Experts of a small language model: 17 layers, 200M parameters.
Below are experts of layer 9 (counted from 0) of a mixture-of-experts language model. Rows are named router (the router's row for the expert), up (a neuron's input weights, with its number) and show model dimensions 96-191. Each number is 128 + 24 x the weight over its row's rms, rounded and kept within 0 to 255. Numbers have three digits each.
Before each expert's rows: "mostly gets" lists some tokens that are sent to it at least half of the time. This comes from a sample of Wikipedia text that the model never trained on.

# expert 91
mostly gets: "; and", " | Succeeded by", "Personal information", "\n", "- • Summer (DST):", "), and"
router:094160118104126131123122115139140101138085118148126173132174117172101172107133158143124147097156114148135138153135123192131131141131134170129120155128118096128080146158116121115108077150126171143090130142123155156110106145136085104124127155111132146110127152118134141073106152152108132131
up0:129133134127040140160128127150082131125127142124131132152129111128104145091139148118109216125108127123060127137142128138100063034123165127127132121125154134129128140148092174128109176160128120154099113090126131120143110128163110056147124128135128129105122096131180123166122126129129119110
up1:125162124147144094111120173128115161115127117126142095117200100144128149118129132128142137135125128132097124142123094132138084138073132134111126117128111150128114135160120123102166125127125148070127119134113128132133123138146133129125152189127127135103122084103136148117094182078132130108
up2:123129138099126133118166156086105102119121140149085144132127159132116160133125145119130132122125125116107128133125132125132148103124114133165132119148148106118130119113137132167105089130214142197127128131103120110124169182144126058153120120121117255122148126167135128153125114132129134134
up3:128111131126060117213122132138071102132123124125121125135137126135127127130130127128105202128075128174056128151128124142116095131138131128131130151128157139128131134178113128132125161141157146161129123129137101068134115163130113124110127176131125165121127127134156131134104114156112138130
up4:135125148131133140137125091117127114125145083098093093076164166080119128152133132119132127128107128164132113129128111127102111171130119129125186119159122126128128135130127113122119110131128122134131122149089164146128121099125130133119083106105128180129131145108092103082165215138226180095
up5:096171139126113113143133139105128197177128181124133140123173153128129154115133128143094137125149127125090133093118130157128132126148131128104128194075128163129131142159131126138066133191125127119126115120127133127129129156136139129138096129129158095121116122130096119145071136128126119118
up6:092199129093115127118125123127146125152122129069132151151138143077180094127138184128124141138162128100127119098113128130098080127127124129122128128131148127130154128123128126124095119128127132142139131093122155128127124132080106132125194163127165124123103108135100123140128128098110099128
up7:132146109121126114128102060139145133159065114144129128101130037124134145150148127131112121128133135127126127110153111093071094113120127127165126121105125126128068112086086125129128128145102119127127131161145111127169128131093143127131153132127123095137116089128163105116119153119128124132
up8:110127126167151134124199180119130140129124190053133108117139145141138164123115146129091135127129128125112128125153132125122119128129127128125106116120127128128116131179128137127188137093113120094111128128109121123125131135101117134112126127128126103126127129131133124127108093144125139132
up9:115131122120057134122125128127127132124129122133068128127152141201134128127125169114077139124136128136035128119127120192124126128125130128112130134129084139128127128137114128190091132116162129155128121156107125117144127112120108139122131127125128030128108112128129211130126115119129140157
up10:151143132133144128119070201128124128126184142134130078123145131121081135132128128127159129129119128164125134113128130129129120119106125128156141128080129158128127133196128166159125128195143127139128129128139126151129127134142127162147127168128120136160187151132128230109141130134117132118
up11:174128084127132117141111121118129128117114129166126126125131129147125131085128172126121146125114128128150127129138128132128130087126125133125126127142129119128124119119120145116071107143126107164126121138151093129115126129110137124127136128129131061124126106119126189120150155129129125168
up12:056141131132079131179139149114130139140144122119111112126131113154142128114090173115070107127138128126100105141128123132180115140164127129159123114123128116128128129227151129125081115109129135075124089133093141130097161080121117145139124125135063119127175095130138161132047130152133133127
up13:132114130093133097120176130141178156153121128180135118121113128128136131136131107128184125126136128184135128107118169134106099087141113128107114122089117123131121123134079124142099130136127085128127130125113212127112128133121132169164129198124127123129190114109178111154121090127147128193
up14:093143130131175131127110128140119115110124126148135091127128126133112151112125120126128120129101137185113124120126114119131129103119130130125129123050078156127137144134132157131154123169127128153126122137121131119141130152134114136139118150129136127131194130142125125091129128142119154137
up15:128154128125117132113146158138122128142216101111126131147128127124140115156128126122095163123145132123166129146133129174164175112114149127125115129132133128128128131119127100113126126113124126129128124125102148122137125125111124100150134157128109088119108136127131131106156104124119127147
up16:131100134128154142132127129133138089167127168083138122122122131135110162130127088119138129125150128104148127109128130127058121145142124128127151175128115125135125127129139112141121160137129090147130133127105215123108128177170141141139125082120135159133154087127140134132122114133159128122
up17:108157126129128127113123121121127126133131142143079137106124174129141137121104118105122127133140136127067128085118120088165124156113132123170125128128166104127129120111184147127137106166128130119140129119095129139137125128121128128113122127131131210138106130148130126147117049134141132125
up18:126132133102130132046124112128159128132130115137096177119132127115132177125130133128128123127120124110129130115126130156124129102142115129137109111121128116129124131095129118126125038126157174125127130118128130177082120114166142172138153150112118171115182128125128131130134145165154124086
up19:106114137131181127103136121125150113098127111020131130118153127132127119129135128112129130125155138168108125149129181123170121130129122128124165129165127126131125135124130139127137119128169164111125154112128122096119134106124119123104127143132138112135141128105116106082099130143132132135
up20:127135145125147124127146215126133127140201139083130127139122140132133143122151099131119127126150127164134134118166135132169154023109117128156134126122151117131128150148136129130129126128132132162127141076104133136107146141119113116132148136110131131125105134136079096118117168127112123130
up21:109180127128125147114103099118127141103111119070156129149132109134140101128136116182131121128120129102111126153133117117122090125136113128116113128057120134122135128129138129123125131175132160092146168149147097125116112143113099127152148151128107103140126123118125129121142131101089128126
up22:136083120129135079120110125127146124154144074137148125098195126147125151113141121147185149112203124130128143180129125127100188127136076130089126135160110120127127114148153137128086073080127128133124153171215104131126132217117086135126128144113135133121129126153110090102149128052115154106
up23:133128079128123100114148129108114100126134127138125099128151140126130128128151136122115108143122128129094128117150106133077128097128133128113146120129131124128129134144123123137066127132130193151128129131111079146094125167152128157096132159130179125141127173131023128162134146155134123122
up24:127190121124128131128128163179129137087126082117111089138193114126136126130156179161129168133140123021121130126125149128125054125139152131122117123147130130127126127128120055083103140125123141083128116160124120126132128076141126132124156122127115126093125123128129144129128159113092139124
up25:124053149113148100066146125134156100146112127151129149089161127129100127129123142144152130128121122131125162111129152118123110150130127128128129126129138123128094133100138185126163082125143194128128129151128138122017128106128126186127124191127130128081157113130127128126127130056126130134
up26:140131122129129150129106142141134130166123125127127128138128122090112129130129128147172119128130128218103135126121129143094118098157130127129137139142164126130126128124126121126141117099125115128128123192107138126076128102168149164111144128122098121127146105118130148117123107081105127171
up27:103130126122126118065121173118152143133097144134129145147125111136124191128149133160133146128127128129087152152141127173163121123128159129113124127148126156128128176133097142127155090110201143128118129122085127128126136145153128129195152129115123175124131138152158129130104156142127138136
up28:124125128127122130136193103147128127132109129084126128122074131148126130120129129097203128126132130152143120133123125120118130124125130127128129193127134132128132128115139217126147062117128130146129129147126122112109126136124102129124098147094165183128067120097129131124113132100128131092
up29:122181128119161120125071122130126090140141136151149128132137134124122179130192147133128128129109123137166136132130126128119127044081126129158172138128125115129129132134136090085179129131067142140127129122125140139128128157130080125113131123139166127130120117091129121136131160129164074096
up30:091128147148112129134143126080120129128133129129124130155148100129166152124134108161140168128132126184136127121129077124101137119141152128119135129128101129130127131193096152153110123130132131157133126126203128154130102127128139099139139136130095113129148117131136117137078167189130109128
up31:132100088133165071129161098137088158128138139137131121093078127166109153095129097121130174134127129132115128086124129087121157046119127123128129128126121132127115125121127183129131107128129128139139125174131124129141124155125127134124137122129161120132071134128149143139126191123126093141
up32:132152126095092123173150166130129166123047109094122149118130081130078134122128111139136115131164128131126126161128138123092092128133118127100075099148129135126135102105114114129129138121165123127128124194136129114159130200172086061137104114135126144125112129159130149082112115103132089127
up33:125191142123028129130140127141133126131137106139123128206104123127152128132163140131125129128126127124128129143129119128180078115114127127164113131167129110128132124128130120153134119108128129128128124128097159130169128115128127114097118151130128123133113152114115129131133122123128148127
up34:099119129121117127121133135136150114128121131122106100128129118139122128128116127131127134119097127126138159129161117178193121103083135134129118126125125132126108127154105126122135107086126130162130126124131128138121129080101118128166097128129126063118120121130127183123134225135101134127
up35:131117133127109109124147088132102098126113132116131129131143105191099125128115151107121162129126128077106127124130144127201107119124130128128101111123127146100130123133116175128148132077128129145122129156163129116144133162150129113123122131137128113117101122129112123123129147078127135135
up36:138126153098134095122133132127132147126112130135130132131147116133088133070161136115175059117157128121126121128118154128157140126138126130069124126134133128127104126129126000118097144122105148142126103212126128111102137125126133129129128066108097142128126129130128136097129133116044109214
up37:096187123128131129120129087109142105125133115127124132103136129165123162131129143131122151107163108174060142121128129136133136130127128129132171160131130133129124126156141128131154071123152140132128153128173134129108126111151134120128125134117128128122144129093127075126137177129116133132
up38:068124154103142139129211107134119127129032129073130133107124158133137108160128132142126113130128128085134087130122141124128109138128117128128225110126129130128131076092097084115125115131128121139127117107128130129139129108105151134156115118128111165124158125123133128116154163129123155143
up39:125123130128132144176098119157127094119101125128098123195134132136138072113100129130037129125045137085121128144143153143099131129138096128144181064105163116119127124123140156131108110142178127145132128116116136131116135141113131132146130100139131106125162123161128156127139124123126156136
up40:134107127114118118111124128113130130121143119130098138131178129127096119128128069120131121124129128122128128127112117128123130088148106127109135104155128129121127124176090172132105125156116109132128118059132131118127127094130131074131129108139123149126112103113124102140132160143142126119
up41:110142153130126119135126146128108135104149138118126152117125101084183113128129127117163187128123128132176136138129133130128128099103118125194127150129148132129129152129125100142150131142162128147128130134086129119126126145151140079126128132129114122135106189098043150121113145126121126144
up42:079128137090140152115130138126128084128124124128157137119137146104124158126156129131121128120111127175157127128134120129130148083135107130168123128122108128130127149112122143132129145130093129132128123116127123142133126123124128099148130089109161137128103153076128127174114181131105128098
up43:123129138119134126080128133119120089145172122097114133126187128118131126134136139117127128128168128129107143072126125129127135079114130137117136130155151126128128135118134112193110137176085143127122137165129052129049127130126148127133136132071081115112126126113088192130146111127122139135
up44:128132130134120135128124128197121129135156138082132069147163132131128138128131142179084110128088128128018128127128107135120103136121155128113124131117129148130128128126099154124132171199155120148129125124162125132126112191132119164126125071128099163134128108108137113144113116134128109090
up45:117131131133141138146129123131121124123132130129140090128178129147124179129139129128125245127128126143049127129130087141102132133129126128142160187129127139127129125172117149133125147147132133172130125132157120131124127186126127124119128125128127130130099112129112128134095164161118128124
up46:130125135128119141185105089128141126092126129153121178135123080129128134065122134128162122128118127132179145173129121134152112190130121149128135127139107141129127129119111084135132158124131128117114099127090128129094132110137114101128134128125154083130112127134185246127128146122130138130
up47:114126098128122106127136142130132126133124219128137143116155131132109112073135175141179131128145125161105128147127107122142156157171122130151121132116108122131125125117101139100128077109140134132128129115136111184128129116114129113118140140125130136170110125096129159153129127131126125106
up48:151101149118162187188172108127126169128107096119156121094092138121129137153104133125126144103179130138142129163128112125123094127124122128172061089110125127128093101126113104188142100127137128116129150147118137109128131119107083107126123133146087131123099137096130059124127081163143128133
up49:118130132130127137141112058132128087135149129217129165156155103130134136115191140128120125111109115169158148124150135128121132120131109136150157124112121132133130138160140127128114128177133126148127141137129126116133124143155117140112128145118131129139157126129124149116124130155113074139
up50:124125113146125133070128140108135132068140128140126129106096105130146127127132163123125162131133116133129142151132094137143152099099141131130129156119125127131114119168133140163132134128127125153128130138139132148182114206124129120130083212133146131141128128095126125160114128182131137111
up51:198125160115155150124137127159091128108124125171128136125130162128122128131126130131119126129111130132097162128125117129144130111130106130129121107104152157127137125103176163142171128165128129200129128135161059131164113191112131143102143129126110229159134141128127129152147112135132115128
up52:139136141089166155129091136130112112129149114156085057097094126139143131111132121110114170129143137193137129113135110134139137084197078129142117181126128138128123127125136127139136129101089138160126108139146131120158112129130116122125127127110127098127125131144147128130129060130128150098
up53:142128126118137142184133113132143154122141127221127120126117072214134126106134153128101125129115125151126126149129149124090125138151130159129125132122134126130121128183129087093058166130128144156130125114121152141160135140125145128125128087119128148154156084129125130131129191128113119128
up54:116120155118124117062129124141135108129120133139128127127152135120127131160093140149109135128123128155164144152122131134165032128086135125151119131166130124131135128051127142134172110112126129130126120122119167127127126136161104128121128132072136169127132149089127024140142107116132129117
up55:130188103137136132132143118105128068128140117124113136120097129105127128144163148127128124128097119088089130122132134124122127128113153127128145143134148129128128118121115195113107113135124104131128143129125151180151105112124130129121161082137101126123128132089138141178128165139168124125
up56:049121147125122125090161127128126128136103129200192155135152145120117134153123121126098134128138128147126109084129123124128130092137093127241130135136128114128125127123073178128152091080067203132123126108128128140140128095152128111100160097114149121134131137116121128166132140132174099122
up57:084145123108120128139128129122143115147121126100129133128139110204229127125129131159094153126119126121159121144124132128150084138196111128178136128104126097128152114106132119137096124110128121081126123130103118110115143026087123120131152132126107127124133144124137172196115127125130121154
up58:125124134120128136126195118128201114074104128180129174127122134133166135162137127158115123128114127122127129121138129132161112050097109130177123071124133127129128128115130151161135134113137128132127129037078127130130097070106128126084175155127129165126128119128088128123069171154108135131
up59:127131114130134130124121185200184131124127124088126112128125128144131123123123127158091127129137129089138129122124120126107088192161135128124121136129129129128128130152132036116118130128130189121128126141143167132124135132132124133129135111130127252128144051128135081128139209125142129128
up60:185134112127160121128109137140128080131130161175129125128145143126124192121131158128130128133125129190103158120125120099123130117128127126177133136128181143127127132127144116112129123158220129163129127122114134144130127207139131085086133131137122191146143129139140138125127101134111109140
up61:112128141122141108157105074127158138128128118137128131129173102128151128128126143135136128131126128164161112137126181126116118176152086128130126083129134109128091128189135033129034158124127133117128077151128135128094144109104144129105128111127122129128168095125135154115128127127130138142
up62:132124136162128122106133182126125143111078128110131128139132126143104151133126134136057125128163129126151128093127127134160167104133146128112062129115124135127128122117140127117139096128128130117128116145150137128143128127150127130104126125130135151136063113134119132116126141108133122152
up63:130133142119106127130128125127149168121189127155127174104142128114078158098096135126141118129181126136166173124128136128183121180114126128118068127113119183129129134132131068131128113143130121124127129169138127128106128122122135092129120150131121067131128111172127124111135083123128127129
up64:086141128129231129100138131121132108090154089128128134122134127116149132128121148158134115127112122128133156098127130129147093154135135131124120135126132115133125131135136073128142134130180128128126131113128116156116149123158174129130139122121146121131145047157103113124174180131127135127
up65:105128132128170096085124113095109128152115130126131128128169123119128137126142130136104141128109115122075128115129107149112146062129115130128228158127138051128131138139118124196073158155128165139128133129102121128105129214142144143120159153117130127120127130130045123140112215174130148124
up66:158119128136118168142123103118131134129188127176075143127161126129118112121122074129149130131127136137128126129128117127128203107128125128128101118185128120128130120135139164121128128127129128124140128112118127128126134134139104131112155132128172136121161136128140114088128159126130124120
up67:131128128130128138150094103128128115131130136180134178133158130088123126036129128137149123128118127155245180114129128128130188221156124128112130128128126131129128133128060102128146120131130129101127129122158123237127128126126130129079162132140159113130137128128128140127134127129127116094